From a checkpoint of a small mixture-of-experts model trained on Wikipedia.
Size: 10 layers, width 320, vocabulary 17790, 74.9M parameters.
Below are experts of layer 5 (counted from 0) of a mixture-of-experts language model. Rows are named router (the router's row for the expert), down (a neuron's output weights, with its number) and show model dimensions 64-127. Each number is 500 + 25 x the weight over its row's rms, rounded and kept within 0 to 999. Numbers have three digits each.
After each expert's rows: "raises" lists some tokens whose logits its average output raises strongly, later layers aside; "comes before" lists some tokens at least twice as common just after its tokens as in all text. This comes from a sample of Wikipedia text that the model never trained on. Tokens count by the router's weight.

# expert 35
router:524533488502484517489523526490499538507456543494464530489499537497480513509500546478494480473538565557500503466495515544482554505551456500454490509513506471523477532509484472552514504463467479
down1:441519468475489464497506479545502438488544462444524511491492514496504520505498551440533504495528488542508543467540517482502509494480494479498496520492504589482500502497500503512492472465529499
down2:500479469512469500496525495527490452494553546527496501493481533499489561523515520534501500457550530500541488484543500484536469501500516477493483501496533500484512491506524530498498501499484493
down3:505507505486456511499511473501504501489544502480526515523490463496515470510477487496528497520437463521504477521491503492484510533494500409506480489452503500546539531487429500493505505501549496
down4:524491531515505468478477514497520553496502479488486522495476470498511502510479504484501451508488499536495596500500528478499494489496452532522494478507513473533496487470504478520504493548511499
down5:489520508462501385506478520513484476498507506514517464509504501513532492492489499500513486469500470467469500531499548509470484506488523539501482499495571529518500490443486501505508519497502518
down6:488504500457500505510554487538498502496494563481506516481480532505538512488459501484531501495480515503526498447505499496500491500488505511467501517531485478450500488499504528502535483492501499
down7:491500487495505471520500530539503500554506509483519512545512505501530505479492565520497541501469432500500493517496532495498478508454495496487458516544521500518498504475521502497503492406472500
down8:440509523498555496494492501500508477490515493501495484460458571471460506492503480525472549478482449486510489506440497539551492488524522565517502502471531487488533519500465534521501486532508461
down9:489484506477501498490498487504499488480509466484505525501533494512497512495493429507431495476512509499510493521498481458514508503554509413501494523500496522499503554504454549491485497519499498
down10:514459477544515510511528472495500513453527500527483493502491499502492523477537470477505496498542510499448531502498451511443506526479489520512505499500517508491534532515504528514509484499501500
down11:499504498535498493479489512477511463528486497499485476559494492504499511467502499504484523579503512507486522483526420500497551445504530537527508509504502497496503501533500503538485505516536531
down12:571469508558499464501500475503504510509477512574539545508493516466498500522448496511466460499507504512508532440466538511481527492530501542529486498473501501490452498507499500490504481511516456
down13:506504496495474497464539530530484529507499478467529491495496514494487499485499507604506505499472498532533469503497501519500479552498527468459480501503502527441499497459486463478491475457485533
down14:492480499515476501499498465488499497515500478491508499518498527516507508467507503511500500539499498493472503508558498466442512472401541537481535522507495464497440489515496499476528500479519511
raises: " a", " an", " the", " their", " his", " its"
comes before: " the", " a", " well", " an", " his", " its"

# expert 6
router:538517498485480491482535542474535513447520556468501474472503521509478529527488510449530472465530509554471501515473504513477499509477469504415501481471471453525501521495468527527550520456511481
down0:495493432473501500520525548493496481500540529448511480492520472520526491502489543503546506499510500485507501506527466511461513508484483494457482499509437481484496476533499518466508514523522515
down1:477538521491510495496521488506527508473517529520526550491518473514506496501489490504467489512536504449504500446552537502488540493460482491493500499541473473505516464488551520496510525503496492
down2:451475474484505533513518482505499522495466517512563443460481504494463549497507509534512505491532509512501496488500517430512481475491481518503500486458517521504525556514555504459480497507469498
down3:489495557518530546477497512504518537514498509497482494515498492486461479453546500524494506518490584528501486547527503519506504510493522488495485524485518485553487513485473526554526506506510466
down4:517488474499518496521503495493484489482454508528504506517517506500470481525503514457446453486507551493531490471479502523492495538484495504446547540497500507520507501496490511501524496490509545
down5:541502504546515485499529504484501470512477505501498469469442492511506492503529505477501497472511456511502540538484418507495512533491511495504516511479504492475511462498501504509527500517506508
down6:555511475494509513538477441501537500479516536502517491507483496524491520463587500488500496511501524550510554498507534473508489503499501528493497506482500426529491501481501467512495493495502480
down7:506508474470512550497495503453496494498517505466531455484405499483495491483492534539456513499533501486451492495534531498496475539472523501537457512457494527484536514500453454502498519510468472
down8:505491529500502506500513463503506507475478480434434545490491544533484506513497507431496507497465528515504450504490502474536503515428494484499512498475503463507501530516482606506513501501511482
down9:513466522504456482509471585497502515508469529495494499469493507525480500497515494501554511510481573455476470491497489549514501488502566494490484476496502476504490503518496520492495501583525519
down10:498537465536496477492549501504528499481455496495498501554538496509504472460502496447514555491500537503539514548484514494535457502502505481460479509490463459505509502499480499503500508516486529
down11:509479494485486517527487540495504474495456488501527504437486520503510467554499517492511490499477494484504494484529504498483496479503491498500487479518498495454500520550487522532505497477539503
down12:507509523501507443503462529495490533513481496489438518492496515498502513524526524448487472492508513497463516570503445467510501500499536492499489499486489410550504458482491470523529500468473488
down13:495484500520522534502493503513518499546534519505501501489504495453481498500500461500517495529467571551479503482501500502480500459493496543496496530541499564472498490497510565501506461492505533
raises: " the", " a", " his", " an", " this", " it"
comes before: " the", " to", " a", " that", " him", " in"

# expert 19
router:533531508486494522481533541457453532494481545513491496516493514480477490536523482492534500457502476520493522507540530554453530491501468504430526524549438503525482523460502471517538500496506497
down0:533516500510518476523522492510460555491501484500494524498501534503477496501465500537519497526500490509529494518488472470501490539515469532546501495535531547512506511500495510520523510493488484
down1:510490502535505499470513512448486509486548427410518488481475512515534499490457554497518489544505493485487479453530486539490525469519482515502498437521532493518572507507496470549505492497492491
down2:513516499509502492498542501499509433476500547498506521530520492500468521507478540502498524504500500521526573493472487503509500510499509492506506475528507491481495501539486499527494486485509487
down3:503504507501500521502502503500481510528513475549494500498446471468487497501490485501495503465481512472496504483495498454499501501497489501486501513502503519513457490470508508505513526528525531
down4:500492540476490504456485501497554507498498496486546507465508491494491501511476500500423497504499516513496465501501549528516537492520500556466502500444517504472483487538480505503456486495489485
down5:541499503501488497535487500476499478510504512525498502459449469541493502495507502477479506490498514521500486487446501473505501442510468481498488502476475536531496511507460529488468468543502505
down6:508497503501460483488525512545493481490509529474501526471417504477490501493508516491504493503494485510479503464495492528457500543490523505487524500473503512519470498460483531514468484499492533
down7:502514485516563546430503500533508521478506502496505483491472501506511503514499500499500510502509544505504492435494503478508496559492499456479506518520499455506514524502478465487500498504450481
down8:509483496501526500488478501452493478423473444501501525480477492511501497505496496470540504476500503472480502494553517509432488497463501470490474589502463485512507451527491521506491509500501504
down9:504490546455515505420567532499520484496523546498514498500514494473523526493497503474501457503501496496496505551498470459519484494489569482548518512523500494515416569477503445469496482498492509
down10:446508507466503412459502521493523494467457528512545501498498497476547505456463512485585535527535494497516509487492456489503510461561507520472518504525500544505479468513494514471501521523544462
down11:496497499497488500499500497513473522511483524440447495527506508479495503530499492510482496460482512450461497505546501494506504467499503484518504540503459513463483469511496478513509499514460477
down12:533512496460466509501497495496517497465502534571490496502499485494496476496503476542493485491516490483454486499460468465469529480498540549514502512500501484492543500522494494532500492492521479
down13:488527499490477494499523481533446540500499532471500502499499480493519525476504502519498421487513507503458606487511500501485492502449536581504490510533500501454511494483532475485526497496501516
raises: " and", " but", " which", " or", " who", " a"
comes before: " ", " and", " who", " which", " United", " California"

# expert 65
router:539480489499485479478509565487463490490477495526485522479489505497471533518505535467510502464527477538493541485540485527457542527510465482456522511503465451531492523486457479538495525473489484
down0:491497481497511479505542502524514518499479470472494501511496499498568505496509500480500480521499500506523511514497526500493431495501509500555485469528450504465453503520478509499539494477537528
down1:459489503520490500528508506548504519413533485489480504544455549501483505504547500525485498515500501500509506496494489487507498527500525556465563460510517502496474561534469481492504542503530462
down2:453471500483497485500524548512495519501511514513518510520491511489491508488497496497565500505561453525520456497503513500501512498500439504493523528580501491437501494500506496528433495505526505
down3:491470452499498511495494549486436451495502510487461500468525505491506528491493520463499499480508526481512556489499513501504496493498477485510452492455510524477515506526474492496497457519493499
down4:495512496502464495444493545480493508489460493481453485498518513500535495468498515476564537490500499553498482506498503475457499492496510503495501523475508557477523500519500484476458497499487513
down5:494496498508529449519489499499471488539484511481489472500476502497501568513522484519561530502533539481542513530528495517498501485475496510510499497516499519524522488517453517507498564502510527
down6:490495495519473489501501506489500527507532508425441523571495471545496485484538516435529524511515498514457500499502495499504495465501505468516509563500506506511502440546516471514502499501508504
down7:414490526476529467474475482505537504500536472509500470506537450487472511504507509498493483497558502503502501508504507486485521526507503529474508470525492513540500514461440493512529559511439506
down8:498496499499469501501495497459523507461495500473490471498462506476496484506455456504501460540523514546500501519458536505545503536504512499534518511488500506473487495514527487502502463504516499
down9:491509536497486533498519499539497506505494497538493468514502497500515566483505488522492514495463499512568484488480531504463491505500501485506521537508563496465503506432501540468489488485493503
down10:499547496555501510473515503558542557498500482484471555498495493503491456500508492498484520484471516503494528466480502490507517499463485459495466476504496525504499499498497477501493478508499454
down11:503479525537527501504507496507521502543505489481500478502461499499499503485568509418498504471498494546511511500479512498516504463498519500497551500462495500502480511483496507503501495491558508
down12:505494450490505489511491474497501502477503497456499483531505528516458494505510493482499527492571495470496497502450509508469495541471544501504474487503490538513487515525497494463551509464528483
down13:495502476492511449501496500510485494471517500503476489502459460524547503513491500478509506499477459512500441506493511526501501491517454484499489499495461497616459487544556481508473537533501531
raises: "aken", " been", " not", " become"
comes before: " been", " a", " not", " be", " the", " also"

# expert 66
router:554530461493482475465476518483508526509510508508509487502486534504476504489500503499487511438486430527481486480516485506432501488570434524480554496486462485486479516508474497486505516499527475
down0:506502549527496449503568471471484503514485504416597506487515487504495494467501487534537471497503485528498499480508470496497502566500508524525521447553513507505536551512514470547548495501565503
down1:490499502478513525500487493510525500497501495495538511460487434513503499503480505549525500459526502494451500470528505501485475486513502505499481535490481527437539502517503506394513473535424500
down2:500510499459526520494510474439497497500487521541486499507493486521500501487502501521450500498488504481467453443491514507468500417480479478510485488458515488485560438500503490501483501472514495
down3:432497500500462501531499499476458520516492497487497493503500501537496509500510507496493523506531515445489471484506500486517542470541525499499481494478490483497498497500528489502517528446496529
down4:511503493454515499497486487496514497503451499499491473487468519516528499469527493508476517492495496510491506479498507493515482497488507490500460488528557501539500510497444513444484506503492470
down5:493509491549512487510493515524527466475499516499495499458489544498525499500503507500511526497498470515465511501502485472492504480432501512518510509482502528528481472512556538505499494562486540
down6:492526508482518498473489549525508403485494500544537531508515494499506518477537510509499481500415500542502513507518418568535498495501511483500588500472555495492529500469501478501491499509486492
down7:521467512518500486458451504494503508514517496432549500501503465467516551582537484503488471467465512468500524491495496492531495472498524502513498549473449493489492507498455460501507548500489480
down8:485552454542518532487524468491472503503489490484509538498471500445501497493532484548515473479473495498518525495541455513467507492484468508500499459504495502475517501504510507503511497519468514
down9:510519515523470499512473510505530483464510457493482537494513481472483499496500509476423503433509488498500495509479454545486531521553500503478524456499496484502518503477489534495497537487499527
down10:518482483497518511488517482502486501514501505501492538533511502494489495518501553468519518472487504466497499473507531505483459511496504495509480533528495502535477504464506459500561501514513523
down11:590499484501488480396463473465562501517458494484498479501492484500507505510476497520464504509448499503492478481493452423498501475498459496468475488486558441500508497586501447503490480494553500
down12:467471499513484529481498517499500491471497520547482460522562551494511483500502495478504499510516488479426485506466511505508502513477476468494576500493534495502449501493522562520497493511479508
down13:495450486480500527503563491499476519507554499454508506460550527451498508541500504497539522507493516500455517489470479588506477521480502499384503518488526525509499532485501498494482525479471461
raises: " He", " It", " They", " This", " However", " The"
comes before: " The", " He", " In", " It", " This", " She"

# expert 73
router:502509490506486478439509545474494519442499537505510456498492509463464494482519504506496538457513489521503526484538493504455539493514491487439540511527448490462479530471439470501513537483524521
down0:503487495494531444514520511518438500492543495531493518490512498513541482508470517499498508491502493437499498470459501529394501514541500498487507485501484453495511499499506430484525501539511485
down1:510454507501501498524499490501518523503508525498503504436509500504459499492500481498499471492492502433529502506499510497538516463507498509536497495465501452498499477478499490519440507481499481
down2:519488494509483500494523491474458510552516469498526507526451532440469552506420494503476475519503482474491467484542520504477501506479422499509494508522479451500502500465498454516502476497486522
down3:495482484518563540492422531513509493505490477499494527488519469526509458501444501478481500519498532552502497537496508467505531512493511502496520509550454502418484504504501500481502512600512527
down4:521526486515488503508520499537437519503493506477504520498498495510503495476499516557535536512473465492502468538505487554477513506522497498480499445495503483490490506513492501459507478522508487
down5:496494503525493496529516529491511475507513438511476501476453496489477522582471504502497553563489518461503512519512518515482499447496446501441506463482509504499514522504499506486491480470466501
down6:503505508489502512476485497527502497472504464494504498502569498492501534483522489509484462538502539497513464473503493505497504495463513477495490493487502493505463487472509509513504498495545470
down7:472502486516516481483568513531507522512523494450537506493496505504523472481483485485499471506490489500515509501499500559479428489500497502500483488483480471521496514500499544474514502552500515
down8:497554507522529502495449489470493522531490461498497498492508498532435492509491494488485500508502484543503492462548492487523485501525505490503495496504513483502500519518500484439561495450504465
down9:492498533546497489493489501470485518496500480507522530451491477499544490510495459476503519540501503531476446517467500555550530484509503494516495471538497490500471499479472480514490507576562500
down10:490503500479500496502507464516501455509521485524521499508505475495486441492489469417492536511509529535498445473500539496529538498499504501462501476486519452509529498496482465481516503500522510
down11:525486499503476494468488502524484499540482555508508498504475496453510505429499506500503499482468518502491508520547582505569506537466499523532493530424444533457516517500492554474468486511498538
down12:510519496492498488461514464500494446425513508507500500506485504493524504493459495495439513494499494519501492498434526518497499495507499545551481510478530499470508477523446477500530495501547495
down13:501500438477501471528541531492475497475586488501501533534490480501505496502523549478487512499523472512499509478503438438501519504487514499520505500482497478501494505514499505489544518545479497
raises: " and", " –", " as", " in", " on", " from"
comes before: " |", " (", " |\n", " and", "-", " is"

# expert 95
router:535505461510504492492484532497487516485487524473481484495471529477481544491504529464541541488522511530464498501515498518463513508519421492419500504537486510524494482497450500531513502459487487
down1:498480522474502511501451499507445498533469519503475497506513500492519536500540501478500543502500476489449537471487490524539481475498502502550487493526475496495528509516463500484496507520496506
down2:423500500509499514500493520548501503487502502500480470488466518473500495506501431495459513506498548459502479510490501485479492501538490486428508502519519509494502501530552500521466490443514489
down3:507502500500502449503480464474508467504491489519487510526519501463477531500504521514516479499443539534549494499558500499501504501514517493503492473503516491501519531426488486496502491538472466
down4:431486506457512497484543469480520489530518500516537509529497487497486603503500499507539506504486486511500532474469495490498497490410510456537541502497522513435449513519500496471450518551476461
down5:500500482499516514499503495508474508520484453507483482514483540510485499496495535512472498455404537476480464507493428494465501463499525503526528514471501516501501507473490458468514550512506508
down6:485497489511503554487499507500471532542550497518475491520497484452492458507512486566501497511499571527519491502508536487494496547531501493498475490502488505485484527518460494498481440500522560
down7:506458478495551492539537514437444497498537503506501513492488480519505545533478501457509541519522489502490550499503517532500486506496493524501517483496502478495508499493493453516540517498514512
down8:504487496486493508497507476499511499480498535465505493513497467497482494527498517495566516495501501577500500494511586509455529528498510467500500500485498495497496509487486482511498508448508500
down9:502520500476506494489484472499499498459521533502481498492502478499500525505447467513505450540500470503530505500493461482507464497500514492500504506486499467471471498467491499505388501537541503
down10:541472508510500501500500441472497505502464494500505495499500499528508504493510509570487485492450468465495489501519484506500473499497519506490511392507509453496503501500538510495495505520501440
down11:447476527487481499468499539454498490490487498492545442510490494509499462497533504490524488487485496506472519518518498504483503463510510534465494502471498497447514500500517478489503534484522512
down12:491491506513452506522490487496491539528501506510502508485479518497503499496509525475434414462517479486494553501500500515508488468509524548500486523519502487462503519518519511501501535485527558
down13:502517513464490504506516479502491488495467497525498449523506500502516485498571501476523427474490493570457520512499493551514498494498496496550490536514533565510502528540530513499534521549504469
down14:527493511517463560519507464530472477488493506498483489474527496531500500516528498510545528481513492516507479466502513430500454519472525504488499504527511500572497508546493516487478476502478499
raises: ";", ".", " |"
comes before: " |", ";", "–", ".", " |\n", "0"

# expert 77
router:480518468502467508531512536475499503524493508508475483479491540497450508519502509462482519448494521528492476498519497527452511501500464491448511506508479494510534496486468526481577513482465508
down0:494532496499504562502441446530443527483458492502500502510531535499528501535463507469474489460483511508475493517447512536538495507536494501525496503500500500490527521486484456478498504538503494
down1:484538500486489517489507479539493527520435500519497496475534540515505497487507501514418471580498511498516507552454533500523531504510507493485504544522525502522477553494473435480543499502500530
down2:501505501495517508507528507516478471528517500490443507497510504483498488528495493414487509506483540502484507551506487502523450514498460502495492507500493499525503495445485489521518500500495511
down3:490489501510462488504515472523516517499556487503496500428436555542499510503443500521500508501573442488514549436525505503478495471481506499486507463487487528467505521483529495497481506501501511
down4:508505560503472518498492488505522501502495579497516547513497447514497496503488476512462489516510407466459488513504481489504521506496485517475505496485504501505491494502501503507497507497501496
down5:479485499509489498502532482541579500534492502498501441493524456500510445502478524501483457497507524533437456478495411503500457490505504505475496504503495499497473524513483481498505500481502471
down6:488485498473501519486509566505495482457480475492495513500504499434518547499500518537530508524471444460502530481478479566460543563483499487505514507460481499499501522487501495461515500480530496
down7:499509459488497442539446487495541504496499519495498502513500515494479518539491495486516467466484484503445505512470494535451501439472488501490582475527504497487500531492479500538493510552480550
down8:490501514498493508474489505560506499470502471512502505462505491497491494525508493493498473477492517501523503496504459548474501501518496435458495506531529500550493494494497526493572497508499469
down9:469536511505487523489471522503502520507493535457511497531499497513489486500469498512516553530444520489540491493471502496508495521465542499526474555522501574502500517499484503517491481527541485
down10:507500503569495484489501501502468473501497500493504484494464485496492477503466514520445500499490509522493523528506535463496503556517506509489484501489487518455485499505491500497507496501506509
down11:474513488517547467516508522504516499500513494452507527490529479476532500496456489440473531503452500576498499507495507435523462533494436501500483495497484459512551490489479506457511478511531502
down12:534503497518506495483503522541478507476501545452476495503475489485463506515525508439490546499513488515504500500475545457526517482502499524469509460524483534503514531497482491417558523515494528
down13:463511484444506505505495504472494469533462503496529457533508528483494501498498502503456522501512506497538492496490578496501533526523480466509493491490524482527500526485499499493503487534511504
raises: "ited", "osing", "ently", " them", " him", "ately"
comes before: " by", " in", " to", " the", " as", " that"

# expert 23
router:564510500519521496475483509477483529491515501507500493501499514519468549524519508492508535483544490517458509460481513514489541525535420535446506484481490456486496533485485517509512510447486485
down0:510550492505484452466486504478512497498521502478544480515500488493498513524501501479504538505561457497509503495501492504494503486535498531518474498502501497501500445465504496485501506510491538
down1:540509525524471530464484494513519499489509497459500497499505510506524510507515500503589489491500486474424512499501471542562499532507476511537442492505504452539504499487524513497501503500490512
down2:504499476540500474530501506526502513414481501547500488503505523464515499455486529437433476502531464498492492487471448544537533529494504490482495550476501499513519528473498503445499499477460466
down3:495514461538502464542500448530503485505490474479480517468501500503500494512451495536485507484534518502498530495487499504493487535506505506495503501505458497458526466500508505498556485496556486
down4:511517504495536491532488505510571506520526500506496501500469522497499513505493504504528520505503475483526432501492514501526495499483447509497508493506518499454514522464546477468449457500500528
down5:488549499496505487553526483498502475502501483499519501499458525499518467518466506568476466496501477484505501506513495510508511525480495593498487503501507526506478500581499485493524502491503500
down6:506503541503440495490496522500498547486545528503468588475474492484479498498501512482494512495506497513493509510496522526511501455547519482484489506504503494531443484498456525523500496501499498
down7:504466500496500513537469460498556499484489524535496532478444477481564501493450505540483519454509496531512500521527510473502477515465512507500513520509575493516501541487498488505501516444500510
down8:519493492433522493508505468497478457511540487468499492499489483501484466490494484475518527484437517499507473465497504499515532514527503505499486512493499500440505497512456501501507533505497544
down9:501483571495497487463525512479520464563507509419498503450507397492524509499500498493494485518513474497493516490502503484512503494478452481481497475465495493424470515510545501492519499501505500
down10:494488498521502486469582529522490489524460488490500453503497490530522496515453492502534521460474508501510482525492505508495504488510498522519502465530499503518535515504501487498507506495497445
down11:502510497502497497496489506537498515504524509470501507485500504531483486469500495514526503491472523501498489523494502474440505544488483498490497454500539505511485501430517468519506505495493489
down12:459453479528439500542480500500487509500485531500490492501498472481493493504494515484477498497518547517502503544499487522500495491489521466483472486498515504492499500503500516517520481505499464
down13:488476532500504492520469503519468510507463498535474492520544501516511500489493537511489475478500506501507473502505503544482469477501494492521543502519511514486474505498490518500500535525486502
raises: ",", "5", "3", "4", "2", "6"
comes before: "0", "1", "%", "5", "2", "3"

# expert 92
router:527524493498495506465524558449511502518517529498484480509490508496460501502526507493473531502521473491449493484474471538498531517496463518410556517535472480493519506459426483502533517502465491
down1:461487534458501498497498504450521503499503471505492564495469488506472494499500485489493518480472523500546503532561532498476508498464458461580496517503512508529468441545438531499494505504467503
down2:525479472440522505445480509486514500505485531513503520501520501541539502486554479467550473503458461560501501499507498486495526482483513497501462519521516484532500503464496522500502512490531490
down3:551491469488527504528499510493462519499447516495507486459454497438504505530488493503501541514433476485464529498507526483496545494460492499504505497496507484499476505456427568499535490516490499
down4:507501498475549500476537457498501503527462508541463499512498499506523511499568486513466467502507485500476500527480540501532475538469459513471582549490508497424501577530491513481477476489481499
down5:509501490497530478541497494503473489542481542498495506503536499554480447504499485491507428508516531502500539501475526531561503479401493499527499504503497506504501494494503488501539508498495484
down6:513555499505490479501498504506500483477500501485492440500499417503530475507486450457505571479502496499478481508503492500511531526506443505543500499491487476516512477514500497515544509494582508
down7:513493439462470501484574506508534500526507490420500492510505494480496509513491537495526535502530503524573500501475460504500523531497448511498437519484500514497526509497500493496508507544504556
down8:483503482470504394500501498542475507502491499518498534593498503513478483464458491444470471504456491498505517461541554552480486516522464543498499456497543551469481499448508499530504511497489497
down9:516498507494501501547503505493554500520467465477480489503513457500499508513458491502490489516456545542487498504534501470512480464467496502501523500551467537484476474488503477533491493515503499
down10:499502461489492497496563513552499505467486500497456494488499503485503500503469508498534479503520502529476487489492511504490438494473485507498475482493480526503491471498514515469501511508497492
down11:531519400492539551487595506511531476503558519471529483476447500500469503514503497519515602482465509486505500506531512499500487507475494529491501505508411498484508498471506492504512474534521519
down12:496480499495484492465500503529468493501509501488488502500498513481505494517475498492492530497505483500513503507570496501442496496499472452453513525481538498486506501499547519496477496559483539
down13:498476497486500487478519511509480472513481476477511459460530495497495458502554483561484509543522519434531540523517483501475500522497542471509518502498478517504506482495505522485472476538500494
down14:491510492535506495497500498507517524503511509538529480491476508503501495513510489507507501497470521479500525520509530505503469493505500492491509515580534501504493495512517501488485503465497492
raises: " though", " as", " although", " the", " it", " however"
comes before: " and", " but", " the", " he", " which", " with"

# expert 16
router:519504461516497528469514536466509514497502517504500508471515526461473545506511521530502507477501472534510518484511509539487520523519446512416508501518455491509497550467477493484546552499499484
down5:464445491503492515507495510491499454458516507499508503517479505519474532508500500518490500485472488465496426502511440547556500500511509499496505503541480562515521496500544482429498516494494501
down6:506496479529521514464503530403503502505520498505478494498431524501502499491476501496543491463516522481514523493482495489465501475488496490538470499501539528510500489497501465490500507486502464
down7:477531472560491495488498498468495500528478499507592505498475463450514518473570486516519479492499504446484500504500487553535532472501493514507500499497496501495500496539528471491509484438513494
down8:488493468498496533471447510536495518521470481495506507521502501508485504503493466511484494544450507473488482477492536522501503496512530481502503496500554485505444532476532502541506538496524481
down9:470520508516497469494495508481499509470546528488497497506500500495482483491502499500519505507500504494504452503503514492499496539503535502495493526503493477503510499454451548497456554484509467
down10:497490470576485492494554472499486469484449496504476488537524494503510510479507556543510515492497564500495503497494499502480508435541476550500503508493421446475513505451493498493461506451441502
down11:455510477481509487522501528536490506466505510490528512536505518486476502536496510512446493502490506516507497500518476500503531482486497521500508488570433508506465511507521465520439510490515494
down12:460473500499510530514500466471498481495509441502468497477516500540518506481499427466501468509491571488487523529488509493488493501505493486435476485511478475496439502514478540497500486491467494
down13:499495491466531544546462501503531499517446432514491496530468501502498434503502520540517522484500471500529496507510501501496468510511509496492496501447511507525502499501421503496567516501533491
down14:503470450481492495500520523581460484414531486500508498495491517562496486539489515469497497501503498500478454485515477497502500494481495454499508506476420485499586554502551526531467508522451501
down15:501529522451484592509539499433486526488493480511511446496509469462489466502529525507494456503527515550512496500482487502500478490501482509486520503499516504527463424486509500486412483484483476
down16:473546499524468519456499503491484508502507509557538467501548520452494523488579478486517484428515544481523513543487502523553460519522464516504501521486466499483510510527530460489514515434493556
down17:511508530494494502488501469489499483505524504432454500489508504479529506488500470491488509502469501500500498537525499487501501501462506494499559495451501497521520499512490502516506483491501480
down18:508499505455496433505500495503490509497505501505502535504509547536501507498499500483503500587511498500504486469478525499500500500443497500511496476515482507510474481489493502505510518545493486
raises: " to", " in", " as", " by", " not", " on"
comes before: " in", " to", " by", " on", " a", " as"

# expert 20
router:534511477518488501521525510488519517512475561521502515482486549501496520478497517477497525477500494534476499465536474543477520494538445504462516512530478505497485504424427494479518520440512494
down0:495487492502502532496504512513489495526502501493494516482500510506579511509456549555477534498504490508502492493473507554510503489514452491491492503497498509480508521494429461493515499478539498
down1:538499498507513498497548497498514492471515509507497496512501495545506520497457497495505551472547498504498461455507504494482471491480482504497445530497501497500500486525495469497500510509492491
down2:499489491513501480516503500500501463500508501514521511498476520501497606549463502501480496533498484516486499483506479503490499499497486501443493515435490495507490505483455567473498482474501489
down3:481496510499510489507502494457502528472457467438529475500509517500526502457507482498467545503498507467502505456475500536503510511498465487503523526520487472433516526517497497599475470442528498
down4:476472461516494475521482507491493528491505485505507498485490447492497525491508490477455508500500517547503497495466535478511507497500500543513527489480486473541498498495518495520499482512483509
down5:534530563495506490435576525529473528492515525521549496505464501512474471518506497476498513507508496474470495471519508464562486495485498527469472495442498538411500500499546509501492488486492501
down6:559520533547519475510494493488555499465435502539491500511502515491513467530498506438504494490476507508508515499500537460512483517466502523493518545503444489495491504528500503507471475502534500
down7:485509466488516451547534499488497493586483490525510566499496464501511512454515483472535531503474539488503504501504486521487508491521453515537508480553496492525498511505467504458520499517489572
down8:479461482495503504456478478507507513457504496533421495501538474515497506534507515508498497482499487543503506502515521461544501512503487481510550419486501426571523483512504513506519517501497498
down9:494464500502484471538502486443506504493502499496496522514481504513504528487466487500495455482502503459490480425506496512475495488518487529498497494451500490485495472517452477487539555491501487
down10:460523463500515509439511500545506509492501488503533508495469489497547564471499500481501501503483445572500505464510548496496503511491526509501464507493496493499522512510528510488499501527455472
down11:499481479498522509478503491504528494517492538496505501465498463555528498502509501495542492487507503481485500512513460450478501424517488520559513484529492517478554497500484441533511488504542515
down12:457502488567451500499495500497505535508527501500543504506511493492500569489544513563501505524503501510498496507498491475516529498509486496492517503508491512496500499497495525557510484544502501
down13:481498461484492512520499486499498505510427516499475503480516451511502500526385493527474563529497492509482505522510507462504451483484503509527474530491505494498498522500487507494487488528460501
raises: " ", ",", " and", "'s", " at", " of"
comes before: " ", " |", " later", " ago", " after", "-old"